Experts of a small language model: 1 pick a token, 356M tokens.
Below are experts of layer 2 (counted from 0) of a mixture-of-experts language model. Rows are named router (the router's row for the expert), gate (a neuron's input weights, with its number), up (a neuron's input weights, with its number), down (a neuron's output weights, with its number) and show model dimensions 0-255. Each number is 128 + 24 x the weight over its row's rms, rounded and kept within 0 to 255. Numbers have three digits each.
After each expert's rows: a language model's description of what the expert responds to; "gets" lists some tokens that make up at least twice as much of what it gets as of all text. This comes from a sample of Wikipedia text that the model never trained on. Tokens count by the router's weight.

# expert 11
router:148102145106125147099122099145110133146112144141135116130105128119162136166172095082063157112135131179128096152123142128155143128124076105154157133130118144092135197112131124128107149154133112123131125125153119124106125110114129138160098092147145147132095122119113130134145094126116118095171167106142093115178148125134159145142146134101164095194128095172119079112152106123114145143124135118151132101145096104154124171094132123164106123088125109121133118128151134121117184155125120178182090124123133168111142147136135183139135153126118096130104117139187126142102096124164149153084151131185111099112119115101149142098091145161104167119138127133040111138122113121112188148091113123134113140132133118141130116124125138143126111131141122106131131107130147164121136097139142
gate2:095113120183094107132200071160135160114124165136116122155131137168112128132125145109095131167137137147125136141125111108138108104082178121097128121137105121084113149152123127156145146088111119136152137130140113144144165129146170143121139112145153137092112129144133142139121158181138138153160121133139089133083180126159102160122178184116146117120107080107152151124158162112139124146143106125092140112149124130126119084157127056152133139108113137086154116124144140101144154166094135099147144114117119124111175143141076143120133151078117134128163122106143149119131164108127123092175101056117093115161121125139087099119148157110135153107149117127126115163083162117121139150096113137105107127158100137116112159074118159112125121144149120126115112114139107126144125143127113
up2:146157142151086134179099130129137121135131075154144139129098148145159129153120120169145129150105136136146140105104127167088128128153133161143114107134106150135151147083110115108114114132107120128117139130151124140094111089115116122146133120095097142163137167124168138155154119151140091121117099175112119154148135146156165121131120127117107148097074114138169111150138156089118157113129179141137117132131188112142119152108104128124191139115100160102097134122095099163141128145133096187101111156113121122172112130167131092136124151119081098085114121153199154135120115139130070135137183105145122109121168133123132118145103111164147154111140184151139115106103148152077111155125152161155139138121141159134125112119127113129106146083158167137125117126174143118108115084107107
down2:117072104172090077176132091168095125106107129102154147134138153127097139128120151161138117124133172085149159080122145107159106122111101143173122152138099133138105151128150124116131128140137120117130113125146110120115124126141128128149158145121135148131123142097120138073135105162122129150161123158138097136153135131147099099113134121104105136128092111137208125184154139141101172114145131124082154135146110133153155165148136153155150166148122112063118139140101128137121165128126153166141121127168123140112082130155107116158124155142153096120123107132164149150130128140102143146122121091172144155134091150130114123089129131107117138107132122085137071146124149197122131166110100093182078116120136119149125131110090117133107166120152084117152154119113071113124133138161133
What it handles: First token of a new paragraph, line or table row, such as However, According, In, It, District, table pipes and "|---|" separators.
gets: "\n\n", "|", "\n", "| ", "In ", "- "

# expert 10
router:117118132159085102159116120140087166134107138088119164088120120140119117175137077156106153061133146125118110147111108123129170141127083144146119096152123141156092151077157135105106118172151138135142135135166143127140097128115095102162112118151132117144114119130146139103142135125149084096121145120125095157120091134125145142118192146133135106098067103141117145154125118113105100134160117126118153119131129131140130162153130159139113117121131125094092114085119151172123142136163154158157150151084154132097172149115113138160119141177135052114095145071140147093125113095151123089132141142166103090101154165103103141137123118111125150143140151100096102113124124167127145139137107152110113128127110122117113097138123159159147106110160151134167147099148134147167127156105087
gate2:133117120152076082171138118154106152160112138117143095182141133152086130117148150126110132098122085111142075124122106102093187094110118139120182146093086137123151155163141076118158131129107137155104143149138121123118141078155099116150149141095146122164160127167110143175120106125159122151163113141132103134117141121166113113100096188132119135126140090191130136127133135097107159117129119119094110121129115167103137134142122127114143134124124132101128110130068110131091155116109135194155105138114114131162130139167177172133176092139118147135136102119147164145125126096079140104143145117157119143148110135125147142141122136116111149146128136119121100106136148148125121092082109118097132090128161153144153117131111132099093090113094130124122095086170122142120169114109142
up2:086131161108149139104122167127134137157126137166156154096117108108156156195124125140157133114140167147169119084141112096141129125096185140112142148096164092108115159147149117109092162174162166147115171100110105107128157121176149147148156169125166100126100074139112134122092133073153158127121114132156129108100145112103117135167103121140097140115134143131116150130138104130082131139127101157161139120125117166083121100137128145098150161111140108124167129170110103129139148120150145137110139104139140125122119150136141168131154127136185119137126142125114126113108120146118137125118159129148152120179138153102150103126110135076096118107112113104134147109114159115097159117132121132134139083156141181110115159115117126068130124191119130122121109087107112125071147168133102
down2:162067113131144135149099124145096161087130135151135113106107165114138134119099157138130115140146128154107146146173125106120138105150122126177103123105138114159146174066084152136158083147176122135130126096137160135127124155090132084161157054153156132112124141117126154171113133116123111128112135118119179173153136114109119128113105144146125140151151156136103160127126108146167109115098132106123154130138125151141120125126142101111108147131143155082116143082143152132102156088095108178138130123142150101146148123108150088095108128107101084134156112113141091111125107151160128128111120154131123139149134112126076136145181169195128148128106144158158163103125139126103124123080127109140078108135123144110114109131153179103132121133091162130135139107154140128190141154100117
What it handles: The articles "a", "an", "A", plus word-final "a"/"an" pieces and symbols in measurement data, e.g. "%", "°", "′", "sq", "Elevation".
gets: "a ", "an ", "'", "A ", "% ", "-"

# expert 7
router:132138130118126120136077071161110183131114169109137094136120108160129102151152091127077143088129111116109084126151128131156111157140099092158153155162105158109105109094128156116103131190117154128160126172136119125111110098116102160185119103169113129130085128165119111153138126130117105095095145117151116179133119106126112159122150159124131116148149117169092107119140079136136118162121170130128173116134117108154142164119097141162108153110126141114141155119137139108159173153140142152175127111104163136136152162100114142152127123158138093131146104145141171143129107109108138157080159141150097130100125146088136141122135153129130128187161139099080123130144130102104152124154168155126170115156166139112168129137144108145165091125141133117138134099121156150142110101113113
gate6:137125170142141098128118169119077111081101137134125167147104142123096086130150112115112120125075132143117150156094151147145173147121128101147112070134115146149101148130149131120124156158102159138130125131125133115128159094125156132148120102125147133160163149115136188146116104135097156149150115165137124125167122113108156101143145114142115135124116082115138083130140144104134140134131125134158122117168091161079097133116100112165115127082127147134155139074060128117108133095135156119156116126172140137124153145122155073101124128117108100098067127120143150141095138158155124106088131178133134106150127084153126106152132163128147146114137131151124082123132157117140133140083131128103096077082119115153134131159151168156102162145102141098154151144128065127132124117170127
up6:089148156078111107104145129122127108161114110128105130130124135100140147126100127143161130140122125136103119115130147118111102173119142133115157206167124110119062122104082121099120119097167121128127145118116131131103135116110121153126144124120121106141112117122135109119128131125152142144119114082134087099113118131156118139101143127087145168129149120123138143112110147118163115129134147169152176091099151105108109119140164152126157095133131111152106070112145107119122151178144158150138173146106162129129150173133107144094151122129140121134122132119132090139225132143086143167144130099110109109149102159099095123134106122150132080149200116145094141149193142122105134168115142119111105124128135119094122092120130103091110113139105122107161096154101114153064161120115088
down6:116135119143120121143107104107125113127131148134123099177130114121148112172147121148121161167154151116139101118113125114107091170102140123154180109086107118116149134099084138107148136144123138149134116142143100150110151108079146106123092098154131116139107094145088138139094141142140122117098170096099114109150141130158119182095147155125120104141107083157120162179153105115069130124092123150151137160147141111177146077106082132116086098128137141114167110162096133133108164138129146149080105093108081125111096141103150117146122107112151100112159120125149100150137124143149125094142128165106112122123125117086106134107157195105140111113112159134154126119132129150110157092180140150138115153149107118104120125131101142168095105103148106078120147130182154107146149085117140
What it handles: Commas, periods, semicolons and closing quotes or brackets ending a clause, mostly after a word ending (-s, -ed, -ing), plus as and for.
gets: ", ", ". ", "as ", "), ", "; ", ") "

# expert 3
router:144146160111114110161104106135059130130113094120127132131129109163125134169148098121079129097108161135110109147129160095109130158145081083093138113112080128135105126062141136111118102137146148151157117144140130095096102109126103139165129113113119108133137128136107115128168146151129124074137166127139125107140098159135146109115152132106158140144121056178105112114080104129120150172140154170144116100119098114144133139086115143129079126102143110118098126107085142160112146155132165166126118128117145156095122105104151160134153140153121109132111130108128123119115078105103131152133141174194105151062124137123151118112111139154110120128140115130085128096138117082104112154091128130102110133134156126074136124159126144153154110105180133107117126131135159150170129095121148
gate3:164113108096116081102118129140121129113129141056120152107131082126112124117128113114114150106118133132121093130095145092123091113136155096112093139101072135079138166119119136086118149096137153160151090132067095121110123111093102138154130113127140107097133127122118095116136085103151091106112167109120114151169098127078113121084164109109129139113135053133132089124110145111169136145147112162145134128116109135178146197125133132111140171153110132106118118121101153154125145160132151122146106153111160166089104141108103135129078146115114112097138120115121104148114114123104122117132117147172088123128157087122149146113106118128148104151135137149137110121133135114109150128114104102126144151097091091121172162115166119139191131131127170107121150127141158157182138122122116
up3:097108106123109137156161136132154147150101139104133096126133148136121058101124124103134121154121102135153161142174119143132129104087104148148118141133140157203103088137157128104123106161139106107136165141153124142152119112121137104117130099097157161147165107138102115117148116140136128122153128136120160125133184082118097120143069121133112096122129141111124128155118145132144126110111094096098116140163136184123169138130127137141154143170126145106146118118105116121113113068161086119120132087115153106132091110142115147125189134169113125164126135127137152064138184141153117151125139121115167095110100137156115144105159126099112116156104129124103167090075073109139109118106159124160149141120125121153090122126136125135131132139155130185129125106104173107144157088075123
down3:136159113089146146160130103088101112157133113102114109142123087135109101149139103144109148084139152122101102134124107097124121118114154087110132117108110098129144136132161164119115110130119108107131131129183128115098118126138099168157103171146157162131116159138134116139126128108153140137109150118091094125156149183171102102098123160136149124108141111154121132106104087110123143129150125104128121107153124102065125108115123144186073089077103128132125124133131142181092168105128141151152142121091125113144117099143097108153180106187135120079124137149146162160156133131151169144107192121170123144148166158131113159111120136109104132176167128164110132125141168163158117119167104148104103114142135142113134085147107103125159136126149091131096128138146103130119175119128118
What it handles: Field labels and openers in infoboxes, lists and table headers, such as "(" in Location(s), Votes, Apps, See, Preceded, and "- " lines.
gets: "(", "\n", "- ", "\"", "|", " "

# expert 2
router:102111145104073105123095111156061089140128158099134165125157135121121108176136121156104187130115098145113101136151106142153150111125113106201158108156130144116118141120128142123120125183124104163157141139125151092085133095111100118161133106142151118127136131115126091137132111133135083117107153112143120167155132115119149156140121128099135107164132086157092102150127113132145118167108174116124105110108083197148174141106095140118134161121109147069092125119100126158137147132148170115141127175102127148089119114100129181152116084129131081136132163151112143125150107102168144114102151172130150112100136120111111153131146139138115113146151119120105123105103152114117166130132147121120138111109117102085160106174157128118148120108141126126151159117141159156141108112091099
gate3:124111138140163109145109139118098152086135151141125121135109136150127130151157084130101066068106155106124101132110165081119143131125170123109114124125150155093145121156130096132105128133130201120136133084129114136149147159122152164151138108156108125138130108113143129158133119164102163038102128112144101145104116166121133153115148129129136121102101094132135108125147111042125178070129104182098129105129108086125084104127123116141147153137118101099121108131127174147089089131154122109119137130149144142125135154151131155129137122111098187124126107082155149144107116086141113133087095125140119135145129109122113121113099127151120138133102150152131141145129127154133139147116101119080140195122140144111078149139136181103135161112115110137129153102125107134131132119143088
up3:133159141141111126109171116126153143136157133116109154115128165146142146120097171143158175207171148155107124116116091131147138099133109159100130099126099111120111155109155134151123162066157081101108159111106116093082159086156122110072110129121181125110130181113111146094145129128150095152147122152102135110163126127139131095153117141126112174100130132128083176151153114146137106120171123132147133115146170178150157132125127083103130117110142152162184139108114105131122147149121149148095136168105086115142094149111124081116124159144139117138095108163129124131123156178120136108133129108115134138140162146160106126135174129126158106140131117137146106124147131130125112111132118132136155087150115124179177118114120075142126100121141147097091105159154147128125123125109124
down3:156126120109114108114134102143106185076129134164134154117089130097104095112140147153106127145114137174117135143123083086131138104139098114130140159130129131141149105099119094170141152108117122138161105119113095128105140112109173101094128168150147103136117110131150114146145101117139116122112107154104156153128103088173191168169097126179146093115112119148109102138111122135142106086154131113122140137127149130113158159119109137125140142138107100126096142152117138121101163146113159139144123118124105109084086083099142125135082128094104086128146090167153089111144084107113103094117145091173146172149154115150110121132142130086103130147131137167130140126139116194075093152126130147125093142151134171118137121136120148131158108135195139140152122130104114108109155083151118
What it handles: Common nouns and adjectives after "his", "a", "the same", or a hyphen, plus paragraph breaks after headings, e.g. "own", "first", "three-day", "3-1".
gets: "\n\n", "s ", "-", "his ", "first ", "new "

# expert 6
router:098140135126091114123113125164091101155095134077113113132127083139152137164161092147120153091116115122122089152119113132121140099152144117126161133165093176125133142118135117122117158145137153165124152145149134095153121087148080168134136099154126124163119174128098134118153118109147084100147123109133112157137115161118118124145138131124099106139106073180106123097122105094137125126155119122124151126109123137147171164144113164166137127146079142124111160132126148173111131132147165168144102108107117142120130161124111127165131110147149098157108151137159155135108121074122128133102151128199094101117154098102118153134092117148132161160109107110088080144118091132076141132138155126092176129097142102149152149113162106166163117121128154084117133107151121172120163096118132
gate2:138104141140094102139122146132123073102100118130130120107137091116137134131127126156141133115145117108155111097133137115114101078116141119104144085120113122159097171137120109153130116112069106093119132118116135120099120143142154115078141109126153140132175158120097137092173132129127164110140102122155131152143099125134170125125135165122122099130115128109156098079156139125115136108147156111050137138116131107128124128135104057144178102123157113136114144128139147112116118174110140164094167134135160137131058107141114117178182152133097113117115118143105163101121174143106144111143111086167126165175153140155127122136098107108114179146083122128097111115126114112144158118061120128170139124106107095142127156103116126086156097126125117141128079128133111148094165110129113
up2:079122135092124138106138141139123108132099133115132156139132105141184125103122118142110140126098170122112122120132112139089160145127140162132129118145108116117120075103126121119163144104123118147148116144117126160153132135150069134140135100150160128160112100132089131092147123094142109113132101158140122131139156154084146054134142149124142136103084123162152084118142145103135130127183103117123146120145121092132128120145116148138116137125127150105145122102100111111159145118134180186118127142090170156100143181118147179146140135152166134118121122098118157134095157109133161167118102113195094112112117125120152119120096123140117144122096115088129103130155142120086126143144103179123135135141129143136125124125130149186166155090129143133167130027117130188090127108102127
down2:162160150151099118154092131110146140124140175111096093110146159133096129090161147093126142103132127158154103128112163098123117098142118137094127092143154142121121144157091125105116109124184139067131114106170124151089106121080127129109103152079141152133160127136140160133093146127113134142108134110113111133122114092146110196127182158132101109118107143129096145148136126168102155124129185134115142132122128113105103083124126110124136096168139164143142105140126145127102111120127104100140121119140146127134142136126162138091146143171125108132085132096103151138154108176141090117140169128142127131135117125116052144145160185136175124130160130139124143121140118113197112102094155082165118107107149125128145128139140101111110140165097134096115145142117118067117103160118148
What it handles: Given names like John, William, Robert, the period after a middle initial (Thomas H. Brewer), and name pieces in tables and infoboxes.
gets: ". ", "\" ", "John ", "i ", "o ", "ia "